{"experts_per_token": 6, "router_score": "sigmoid", "balance_bias": true, "norm_eps": 1e-05, "qk_norm": false, "init": "trunc", "init_std_up": 0.0429, "init_std_down": 0.00457, "beta1": 0.95, "schedule": "wsd", "final_lr_fraction": 0.0, "batch_tokens": 32768, "steps": 6431}
Below are experts of layer 3 (counted from 0) of a mixture-of-experts language model. Rows are named router (the router's row for the expert), up (a neuron's input weights, with its number) and show model dimensions 160-319. Each number is 50 + 10 x the weight over its row's rms, rounded and kept within 0 to 99.
After each expert's rows: "comes after" lists some tokens at least twice as common just before its tokens as in all text. This comes from a sample of Wikipedia text that the model never trained on. Tokens count by the router's weight.

# expert 62
router:59 44 38 51 37 63 47 47 36 60 57 38 66 56 54 54 43 52 46 36 46 83 46 67 52 63 44 69 52 57 39 38 43 56 49 52 65 47 38 37 56 55 36 36 38 59 43 32 72 34 44 58 53 47 46 43 44 23 40 46 40 60 50 54 57 45 44 44 41 35 36 49 38 64 41 53 67 50 47 40 41 73 51 59 58 53 54 55 41 32 49 44 44 44 48 58 56 49 53 41 53 74 46 40 47 42 63 66 46 32 51 53 55 40 52 49 47 62 59 46 52 55 56 50 46 51 59 60 43 54 38 61 47 58 35 56 47 53 43 43 49 52 45 47 60 61 53 44 52 54 48 57 37 43 58 62 59 40 38 56
up0:63 46 44 35 49 54 49 48 39 50 50 49 57 59 73 47 39 52 46 37 59 63 66 60 47 65 52 31 40 36 39 39 59 53 52 47 54 69 65 41 53 51 53 59 56 35 59 58 74 60 42 54 53 57 41 56 52 43 53 51 51 59 49 59 53 41 58 37 48 46 43 46 30 46 52 38 69 34 47 41 55 41 47 50 56 58 53 49 52 40 63 51 30 54 54 31 56 38 60 42 62 24 54 61 34 30 58 31 22 42 46 42 62 33 47 58 52 45 59 62 46 47 51 48 50 58 41 41 72 48 23 42 42 37 50 50 56 46 45 51 40 49 44 48 51 64 35 55 44 43 41 51 46 65 53 41 36 37 56 47
up1:52 60 51 43 53 43 60 41 48 44 57 57 73 69 50 47 56 53 45 44 49 47 54 60 61 26 54 59 76 52 56 48 49 61 47 63 46 45 64 52 47 69 37 50 51 61 43 54 49 53 53 50 54 58 35 37 55 36 56 57 57 63 46 68 54 64 45 40 53 55 45 55 49 53 62 61 52 45 52 55 31 45 46 58 28 48 49 38 44 33 44 55 43 54 35 35 46 48 59 51 55 33 54 72 36 37 46 48 60 53 47 64 58 47 52 53 37 57 57 36 55 49 31 43 40 46 59 71 55 38 43 65 55 42 52 60 26 35 54 57 44 51 45 41 60 53 45 43 34 60 44 28 60 39 43 55 58 66 53 54
comes after: "\n", " |", ".", ")", "==", " ="

# expert 31
router:55 49 54 57 35 61 49 41 59 46 56 49 53 32 51 45 37 48 33 41 50 41 40 52 59 59 34 61 47 47 56 51 50 53 55 49 47 55 58 41 29 59 74 58 28 54 51 65 63 30 40 37 34 56 47 44 41 28 31 50 52 52 55 42 60 62 46 50 63 61 47 40 42 35 33 57 65 54 57 59 53 44 55 52 50 52 65 62 63 58 56 42 47 57 40 59 58 55 58 39 52 65 39 39 48 52 56 45 39 47 54 48 50 49 55 41 49 65 47 55 42 59 58 57 56 63 49 49 56 42 47 44 55 59 35 47 50 59 33 59 43 53 42 39 61 31 64 46 48 40 54 51 47 44 45 63 64 54 47 58
up0:39 58 56 48 35 48 38 42 48 49 49 61 47 56 77 43 39 56 55 30 48 63 62 61 27 62 56 48 57 51 49 51 57 59 56 35 43 54 51 47 58 52 43 65 54 49 53 54 34 41 56 48 63 48 59 46 65 52 53 39 46 52 55 48 69 43 61 47 60 51 59 56 48 62 22 44 50 42 50 47 62 53 53 36 43 51 69 57 57 58 72 44 49 36 59 71 31 59 45 62 47 61 45 50 46 28 54 63 34 60 37 44 52 52 48 46 65 57 36 63 40 71 57 50 44 58 54 57 69 24 41 32 53 36 35 63 29 51 43 56 43 56 66 53 61 51 50 39 53 50 47 61 36 47 52 25 40 53 35 50
up1:47 64 49 57 55 63 41 58 46 49 63 55 57 44 56 50 34 54 50 57 34 51 34 38 52 47 43 54 44 45 69 57 42 59 41 55 56 42 58 65 53 50 39 53 51 39 52 32 53 34 60 58 47 60 62 62 54 78 75 61 77 62 51 30 40 27 46 39 53 35 54 60 66 63 59 46 50 50 60 54 54 65 48 72 45 73 61 49 42 49 39 43 64 51 45 61 46 49 33 61 51 47 34 46 38 64 45 52 67 49 64 61 58 47 58 46 40 52 46 60 38 77 45 29 40 34 39 50 56 73 33 50 67 62 47 47 43 32 33 58 53 49 69 48 55 41 43 49 44 63 26 46 50 52 41 48 55 54 44 49
comes after: " |", ",", "-", ":", " of", ";"

# expert 11
router:62 22 35 46 44 53 52 36 42 60 50 43 53 53 55 71 48 43 64 41 40 80 38 63 39 55 47 62 52 53 41 36 45 52 51 57 75 46 48 53 59 55 45 53 37 58 58 32 73 38 39 48 49 41 44 48 41 36 39 52 44 62 57 56 48 36 53 51 39 44 42 46 45 40 48 37 52 50 48 38 48 86 57 51 54 57 58 42 43 28 45 32 55 46 55 50 53 54 49 38 46 60 52 42 48 42 69 53 46 21 58 44 49 27 54 52 57 54 44 52 61 47 46 48 59 54 46 53 34 50 53 63 47 68 39 56 48 49 43 45 44 49 48 43 52 60 52 50 48 53 51 53 42 48 60 57 59 37 37 42
up0:51 62 60 42 41 46 58 58 56 48 56 48 42 63 46 34 53 55 36 61 58 59 52 47 60 40 70 41 39 59 38 53 38 50 46 37 31 53 37 80 36 52 41 44 61 56 36 56 58 47 50 51 48 64 41 50 50 49 56 57 53 48 52 20 54 52 49 48 27 55 42 51 46 56 44 47 50 46 57 49 49 59 50 50 46 58 55 42 57 49 45 68 66 62 41 46 49 68 29 63 68 47 43 58 59 48 45 52 61 40 43 66 60 48 69 52 34 45 62 54 51 70 59 43 49 61 30 63 67 57 43 49 57 48 64 48 62 61 56 49 44 55 35 56 48 44 56 37 54 70 57 45 29 64 54 49 51 46 39 41
up1:40 43 46 53 49 39 40 27 50 36 38 44 35 43 62 49 41 46 45 39 29 51 50 47 40 44 54 64 60 80 68 60 24 52 44 27 47 45 50 50 43 41 48 60 45 42 43 49 43 61 54 30 47 39 62 68 58 47 51 35 45 64 51 69 50 38 47 45 49 52 67 51 36 46 42 47 44 44 57 46 52 59 45 49 29 54 41 47 40 48 41 57 26 46 35 61 62 58 43 47 41 41 46 55 63 46 65 41 53 53 70 47 57 67 53 56 55 36 50 57 59 46 39 51 50 44 51 46 58 52 53 46 40 55 61 54 34 34 63 48 64 44 50 53 42 67 54 42 53 49 58 30 62 28 30 56 69 58 55 65
comes after: "\n", " |", ".", ")", "==", " =="

# expert 3
router:46 50 57 44 60 51 55 39 58 41 48 40 34 46 59 60 74 40 42 40 50 61 45 46 42 42 56 60 48 63 46 59 55 60 47 49 64 54 64 65 48 51 64 62 45 51 44 59 50 64 40 33 54 49 57 50 56 29 67 46 50 51 50 43 37 51 51 64 42 58 64 46 41 67 51 51 34 57 55 39 65 67 51 56 56 50 42 49 41 24 50 40 50 45 45 39 47 63 53 37 47 39 38 53 36 38 67 51 39 30 41 44 31 44 50 58 40 34 53 60 59 39 48 45 55 54 45 48 61 49 70 34 57 43 56 55 80 42 42 53 40 42 47 53 58 39 44 53 60 55 64 57 62 46 54 45 60 44 53 48
up0:40 66 35 49 61 43 60 51 46 49 34 47 27 50 59 52 72 41 63 61 41 54 54 51 54 49 58 58 46 49 50 54 47 49 73 52 51 54 59 57 54 54 38 44 59 64 33 54 48 83 44 48 52 49 79 30 55 44 69 58 42 46 38 55 37 44 62 49 51 56 39 57 64 47 46 29 45 49 53 46 57 53 30 45 52 53 53 38 36 45 45 54 46 47 51 38 61 54 54 57 34 53 41 46 57 55 71 60 37 67 57 51 28 37 47 59 51 44 66 51 49 45 47 57 58 47 57 41 52 57 47 47 64 45 40 57 48 43 57 42 43 35 48 34 62 47 41 69 48 61 49 45 41 44 60 49 64 44 60 53
up1:44 58 42 45 64 47 50 55 51 54 58 39 69 53 61 79 43 60 38 45 51 47 43 57 45 67 53 31 63 44 54 70 41 42 46 47 50 60 59 58 40 38 33 30 52 50 60 52 51 68 48 45 50 48 53 53 65 51 60 60 55 55 50 43 44 49 71 44 43 59 53 43 48 58 55 59 48 34 57 40 53 48 45 53 55 34 50 34 46 54 43 41 51 49 47 44 54 48 45 65 42 40 36 54 44 52 42 53 39 51 52 35 47 20 45 68 55 64 54 49 61 35 35 47 49 49 71 68 43 54 32 48 48 55 41 41 60 43 57 48 67 55 39 43 41 36 50 39 58 68 44 49 60 57 47 57 48 52 61 55
comes after: " the", "|", " a", "-", " The", " first"

# expert 8
router:49 45 42 59 52 58 57 57 41 64 58 45 59 46 68 59 56 39 41 45 62 44 48 50 60 36 50 46 47 70 49 57 47 71 49 48 54 70 60 53 54 59 52 45 59 49 45 63 46 56 51 54 51 71 60 44 53 42 60 48 42 35 40 44 42 57 51 66 55 67 47 34 45 73 45 61 53 55 46 46 55 59 41 44 35 62 63 65 52 30 56 47 47 46 44 51 56 49 46 39 71 51 50 53 55 33 59 54 50 28 47 60 39 31 39 61 72 44 67 55 49 59 55 40 37 48 55 43 46 58 42 34 49 49 54 45 65 56 39 54 57 40 55 41 42 45 50 54 48 50 57 51 53 44 54 55 55 66 46 30
up0:42 44 59 39 41 51 39 44 47 31 54 57 46 42 54 82 35 60 31 54 51 59 40 61 63 57 55 46 55 62 44 48 50 60 46 55 72 66 57 43 51 59 47 51 48 26 53 68 52 42 59 58 48 38 51 53 56 37 31 44 32 61 51 63 42 54 55 63 44 56 40 54 36 67 34 46 57 69 50 53 37 40 43 41 38 40 50 57 47 29 53 44 45 51 54 46 57 46 61 49 42 49 56 52 50 50 74 26 36 55 42 51 45 35 35 54 57 45 56 54 58 57 61 48 49 51 55 40 61 47 52 44 39 50 58 39 52 47 46 58 52 37 56 60 77 71 50 53 62 36 45 47 61 42 45 29 53 39 53 55
up1:47 43 60 53 41 48 50 51 66 47 43 33 67 56 58 60 57 51 42 58 52 53 31 49 40 42 46 46 42 66 55 55 50 56 43 48 40 72 58 54 60 48 67 50 55 46 58 59 67 52 45 44 51 53 57 40 47 39 67 48 57 27 46 53 33 49 45 60 58 60 47 50 66 40 46 57 52 39 43 43 59 51 62 55 54 42 58 53 65 45 43 38 53 52 72 42 42 61 43 43 45 46 56 48 35 40 54 45 36 37 34 73 54 38 53 44 61 48 47 38 66 50 61 51 49 45 46 40 47 36 60 56 48 50 57 53 51 46 50 61 28 39 63 60 31 38 38 55 42 50 45 49 52 25 35 63 68 47 57 53
comes after: " the", " to", " a", " his", " and", " was"

# expert 12
router:52 25 28 40 53 55 59 58 59 44 56 43 60 62 62 51 53 51 48 48 51 45 52 53 49 42 48 50 28 64 51 40 48 58 43 54 54 49 58 65 49 45 46 64 43 43 45 64 53 46 39 52 43 63 54 50 59 40 53 46 37 34 45 47 46 41 38 62 59 50 61 41 40 71 46 52 50 51 59 53 58 48 40 57 53 46 29 49 61 49 63 47 62 33 45 54 52 40 49 40 73 53 43 49 44 55 57 68 50 45 19 53 38 49 45 49 36 46 50 70 37 59 56 35 36 57 61 35 44 54 49 45 46 45 37 43 70 60 44 54 55 46 49 38 73 41 65 39 48 41 62 53 63 58 42 58 49 57 50 49
up0:62 37 43 45 35 32 49 64 65 57 49 44 51 37 54 55 66 57 39 49 38 59 60 49 44 76 58 43 52 54 51 37 47 42 42 54 49 43 58 48 57 51 50 63 45 45 60 54 59 56 57 52 34 47 67 63 53 55 48 55 63 58 44 47 40 30 41 37 60 40 48 40 46 56 53 59 40 51 44 44 61 61 64 49 59 33 57 60 48 30 57 30 65 30 57 46 56 41 44 50 35 49 50 62 58 54 67 53 59 37 56 48 40 41 56 34 39 40 51 54 52 39 46 37 52 48 45 51 39 55 34 56 51 50 62 47 56 71 37 42 59 32 62 47 43 49 44 41 50 44 37 62 52 59 31 63 63 48 38 41
up1:50 54 65 75 38 54 45 47 52 40 50 50 35 37 36 42 38 52 38 51 49 40 49 59 45 59 55 57 45 50 46 56 36 42 43 35 66 55 48 55 41 49 68 68 41 39 45 47 37 49 57 47 41 47 52 54 27 73 41 48 34 59 48 42 56 68 61 40 54 55 51 65 44 57 27 48 38 50 43 33 41 51 58 56 59 33 44 55 38 53 45 50 37 60 57 54 39 66 50 56 39 29 41 40 63 41 65 64 50 54 41 58 56 39 58 45 56 53 37 71 38 55 34 48 49 64 53 51 52 69 60 49 54 44 36 38 70 70 56 34 62 58 31 50 29 39 31 47 55 54 51 57 52 37 38 42 60 56 50 51
comes after: " the", " a", " The", " his", " an", " its"